config.toml
num_hidden_layers = 13
n_experts = 16
experts_per_token = 2
d_shared_expert = 128
balance_loss = 0.00832
optimizer = "adamw"
learning_rate = 0.00188
beta2 = 0.95
max_seq_len = 1024
max_steps = 3100
dataset = "wikipedia_en"
Below are experts of layer 6 (counted from 0) of a mixture-of-experts language model. Rows are named gate (a neuron's input weights, with its number), up (a neuron's input weights, with its number) and show model dimensions 0-255. Each number is 200 + 40 x the weight over its row's rms, rounded and kept within 0 to 999.
Before each expert's rows: "comes after" lists some tokens at least twice as common just before its tokens as in all text. This comes from a sample of Wikipedia text that the model never trained on. Tokens count by the router's weight.

# expert 15
comes after: " ", "1", "2", "–", " (", "9"
gate1,159,244,215,187,196,157,173,145,192,214,159,279,238,184,251,124,137,131,148,159,132,235,162,236,214,214,224,232,140,166,225,152,199,206,147,205,246,170,135,169,222,192,178,177,216,191,231,246,169,213,206,219,243,96,185,110,223,226,216,206,260,208,168,143,170,150,241,235,201,222,207,167,240,177,218,208,235,191,219,205,206,202,194,161,221,190,285,213,219,243,251,166,194,191,163,247,146,190,235,221,207,234,197,199,175,196,229,277,284,217,199,185,235,221,158,150,176,195,227,194,224,186,129,112,226,197,202,168,259,169,203,210,191,162,185,197,157,220,292,258,213,226,134,203,334,168,158,193,132,193,231,245,167,310,234,199,166,241,182,225,199,247,173,192,169,271,181,182,192,185,178,294,221,200,174,203,218,225,225,203,239,275,223,182,177,195,232,118,178,267,149,216,223,159,234,192,250,203,190,222,223,211,185,190,155,153,259,202,150,116,179,133,195,207,244,168,226,181,312,244,176,223,226,213,150,278,138,142,206,140,187,164,195,198,180,157,159,128,241,194,161,186,188,274,248,167,246,149,180,258,214,169,163,267,198,157
up1,187,230,224,172,246,115,118,188,196,150,177,265,245,165,267,240,151,232,193,219,226,237,194,235,144,192,256,267,189,192,187,182,154,242,229,162,191,229,185,171,236,163,253,190,247,181,214,215,106,168,258,174,212,195,158,199,243,262,233,191,168,229,126,187,191,164,244,200,280,177,170,178,170,295,168,244,200,257,174,172,158,225,197,175,277,233,235,145,246,217,211,206,202,232,156,217,178,208,200,219,161,231,197,227,220,192,216,201,157,187,220,234,263,186,143,243,192,202,226,230,265,203,136,151,186,241,231,188,192,166,189,223,167,191,210,173,180,242,190,189,119,226,190,259,267,183,228,163,256,179,266,173,209,143,172,245,244,231,188,179,208,203,164,209,145,162,153,148,217,206,258,224,159,142,203,152,166,169,221,180,194,253,245,212,80,227,153,170,299,257,193,124,203,204,235,174,223,190,282,163,210,188,191,206,96,154,180,154,168,195,158,218,197,170,173,205,199,219,178,176,205,267,152,140,217,162,182,128,224,225,195,233,176,108,89,175,231,159,297,166,153,263,228,182,266,231,225,198,245,188,152,216,233,195,169,296

# expert 11
comes after: " ", "0", "2", "1", "3", "5"
gate1,231,181,213,259,178,251,218,219,175,182,219,162,200,261,227,197,311,152,196,249,254,203,205,166,236,198,222,233,213,203,223,231,182,252,145,274,277,244,223,225,179,212,186,152,198,162,296,109,238,239,226,323,278,206,199,225,180,188,160,175,228,175,212,217,183,170,226,167,216,263,211,251,163,232,130,237,227,160,203,310,150,191,223,221,217,169,193,241,194,191,163,140,253,182,135,172,181,197,182,236,209,210,307,288,162,235,264,172,201,142,203,233,223,118,188,148,189,179,238,252,211,190,207,163,211,207,185,196,265,180,162,185,200,141,136,263,118,155,176,239,289,180,188,239,169,220,241,204,132,276,172,251,182,238,246,210,212,231,157,188,225,227,239,207,204,223,226,158,227,192,263,218,179,196,233,127,229,216,133,207,169,176,184,233,213,216,159,191,200,174,149,211,202,206,151,241,257,194,173,253,153,263,214,135,196,208,189,202,194,195,210,200,143,172,201,209,299,195,210,243,217,218,232,222,197,234,211,139,179,215,259,147,135,220,291,250,255,238,159,229,172,166,189,214,255,216,222,170,264,122,271,195,210,193,218,225
up1,197,201,233,165,302,199,212,182,198,192,268,187,258,189,198,255,180,251,214,226,282,200,233,216,195,113,242,177,278,134,255,200,199,195,190,152,159,183,194,231,223,172,150,179,175,222,191,214,244,206,205,171,172,193,215,269,214,220,209,188,176,169,188,215,262,196,164,177,173,207,238,188,229,87,149,208,275,163,235,208,168,202,214,225,219,245,223,147,277,201,161,238,218,200,231,126,156,204,176,206,157,147,199,245,250,168,158,224,235,171,141,262,199,187,206,178,148,169,229,156,248,172,145,160,229,148,228,213,177,175,223,198,164,233,178,210,189,184,199,258,165,194,279,104,121,152,258,246,218,208,239,151,174,209,205,239,181,177,234,185,173,240,201,182,237,230,251,190,159,229,238,181,211,229,154,229,242,261,207,214,184,199,130,179,235,221,209,143,95,161,153,190,249,225,185,242,179,208,135,169,169,241,208,237,162,254,178,109,164,146,150,194,219,252,199,231,253,227,66,263,276,241,123,228,108,180,223,174,193,148,324,149,172,212,235,205,199,194,144,217,200,176,242,128,185,176,205,236,155,259,216,250,210,201,215,225

# expert 7
comes after: "\n", ".", " of", "==", " ==", "==="
gate1,213,212,209,200,189,171,104,164,173,191,149,203,200,304,243,198,249,117,138,194,192,181,218,210,213,281,238,171,211,177,249,201,164,163,200,240,294,229,225,138,190,223,175,187,224,218,231,185,231,213,183,162,243,118,229,179,194,160,234,169,242,217,194,226,215,192,235,142,206,245,283,219,124,204,196,219,189,188,188,241,160,202,162,261,254,186,209,197,223,179,157,177,168,158,260,232,150,194,178,192,177,237,229,179,222,168,214,187,223,173,193,254,268,150,187,192,195,161,206,181,209,256,228,140,182,144,151,326,248,197,195,214,190,211,205,211,194,221,136,181,284,230,119,178,233,219,220,255,223,150,200,186,240,243,208,100,225,227,79,266,143,196,219,160,186,302,194,222,189,211,176,185,277,146,179,168,226,166,160,224,260,231,180,218,224,199,246,176,190,229,179,226,193,237,280,273,199,231,152,277,177,230,210,168,190,203,183,219,201,161,157,169,207,203,306,180,165,290,255,252,152,192,180,277,243,239,219,222,176,272,173,238,211,164,186,183,168,176,189,223,204,140,215,176,189,231,147,206,145,224,280,157,118,208,149,233
up1,232,222,207,256,154,249,241,123,183,183,212,239,157,163,234,180,261,176,270,134,207,200,204,229,236,205,185,158,191,117,205,267,253,169,191,170,190,165,253,178,224,227,220,231,232,230,278,167,203,180,200,221,257,193,183,196,159,224,183,209,232,196,205,156,215,232,229,161,225,211,136,171,144,188,168,262,259,159,202,196,212,178,136,281,267,169,180,244,154,281,195,152,118,153,288,257,185,214,87,123,255,235,198,224,140,156,229,180,206,176,211,197,242,278,181,216,198,223,158,220,230,202,180,203,174,178,159,230,236,228,129,228,199,222,195,174,221,249,174,208,234,219,177,118,230,231,205,271,150,172,196,170,209,173,264,172,194,192,147,213,172,222,156,191,133,227,220,200,238,199,139,229,220,173,153,140,264,249,170,244,162,201,144,187,346,249,258,180,247,196,166,231,192,190,216,237,291,236,206,214,164,242,227,242,145,219,198,218,238,122,250,235,204,133,198,166,235,182,199,231,179,139,156,178,221,153,196,173,155,145,183,238,240,230,139,233,181,207,269,235,158,184,99,174,199,258,174,196,212,274,200,155,181,182,208,201

# expert 5
comes after: " |", "9", "0", "|", "8", " in"
gate0,217,222,219,172,129,165,196,177,188,203,112,198,224,235,172,128,156,220,145,179,248,184,221,254,238,207,278,228,189,177,173,157,124,126,217,249,163,192,198,158,193,156,229,304,183,176,151,166,174,127,164,197,211,179,292,198,204,187,171,219,279,206,216,181,99,176,220,161,202,180,249,229,216,192,188,241,208,165,208,196,219,166,189,262,144,224,221,190,244,232,247,187,160,240,184,257,208,188,208,175,222,205,257,176,126,177,200,193,212,241,191,171,239,192,76,172,235,201,174,178,139,151,214,244,253,215,124,233,225,196,219,208,120,115,190,189,178,192,202,200,226,162,217,204,194,141,193,188,185,239,191,266,229,264,264,146,149,174,222,203,159,280,130,152,247,222,159,315,223,174,192,204,225,224,205,135,252,227,210,310,185,170,209,209,211,194,194,230,198,268,227,223,135,142,222,171,193,243,182,174,196,217,85,234,265,174,231,206,206,160,233,213,174,215,157,147,235,110,199,193,173,284,218,170,243,198,173,222,150,160,231,198,197,181,215,178,205,219,181,276,223,201,148,157,239,162,187,155,194,211,286,192,186,267,240,155
up0,274,214,163,293,204,188,166,211,201,191,189,240,210,258,197,163,257,169,162,216,239,265,133,174,135,173,206,287,161,174,219,228,199,140,285,220,161,183,200,194,174,205,219,199,154,121,191,267,178,210,215,132,237,128,173,197,282,151,279,239,283,212,222,121,159,236,227,213,245,276,275,176,203,101,176,150,233,190,214,232,219,134,224,240,198,186,262,218,241,239,159,148,229,125,159,233,159,187,181,220,261,280,253,203,181,192,174,178,179,194,233,245,232,140,179,210,205,167,226,248,228,232,201,189,241,196,214,208,253,156,186,246,132,190,157,274,182,212,237,218,213,171,138,198,211,223,199,211,189,272,185,208,242,213,204,223,122,227,232,216,160,232,219,251,188,242,225,209,254,170,219,172,237,102,251,209,192,177,234,212,182,192,166,138,241,255,160,196,176,281,216,179,220,148,216,236,235,240,299,235,191,221,236,256,178,163,293,180,131,159,167,160,118,217,186,165,237,187,215,194,231,197,242,179,133,240,164,230,153,165,191,194,175,247,187,174,215,169,168,233,168,185,143,186,211,249,190,145,163,191,188,259,206,197,242,145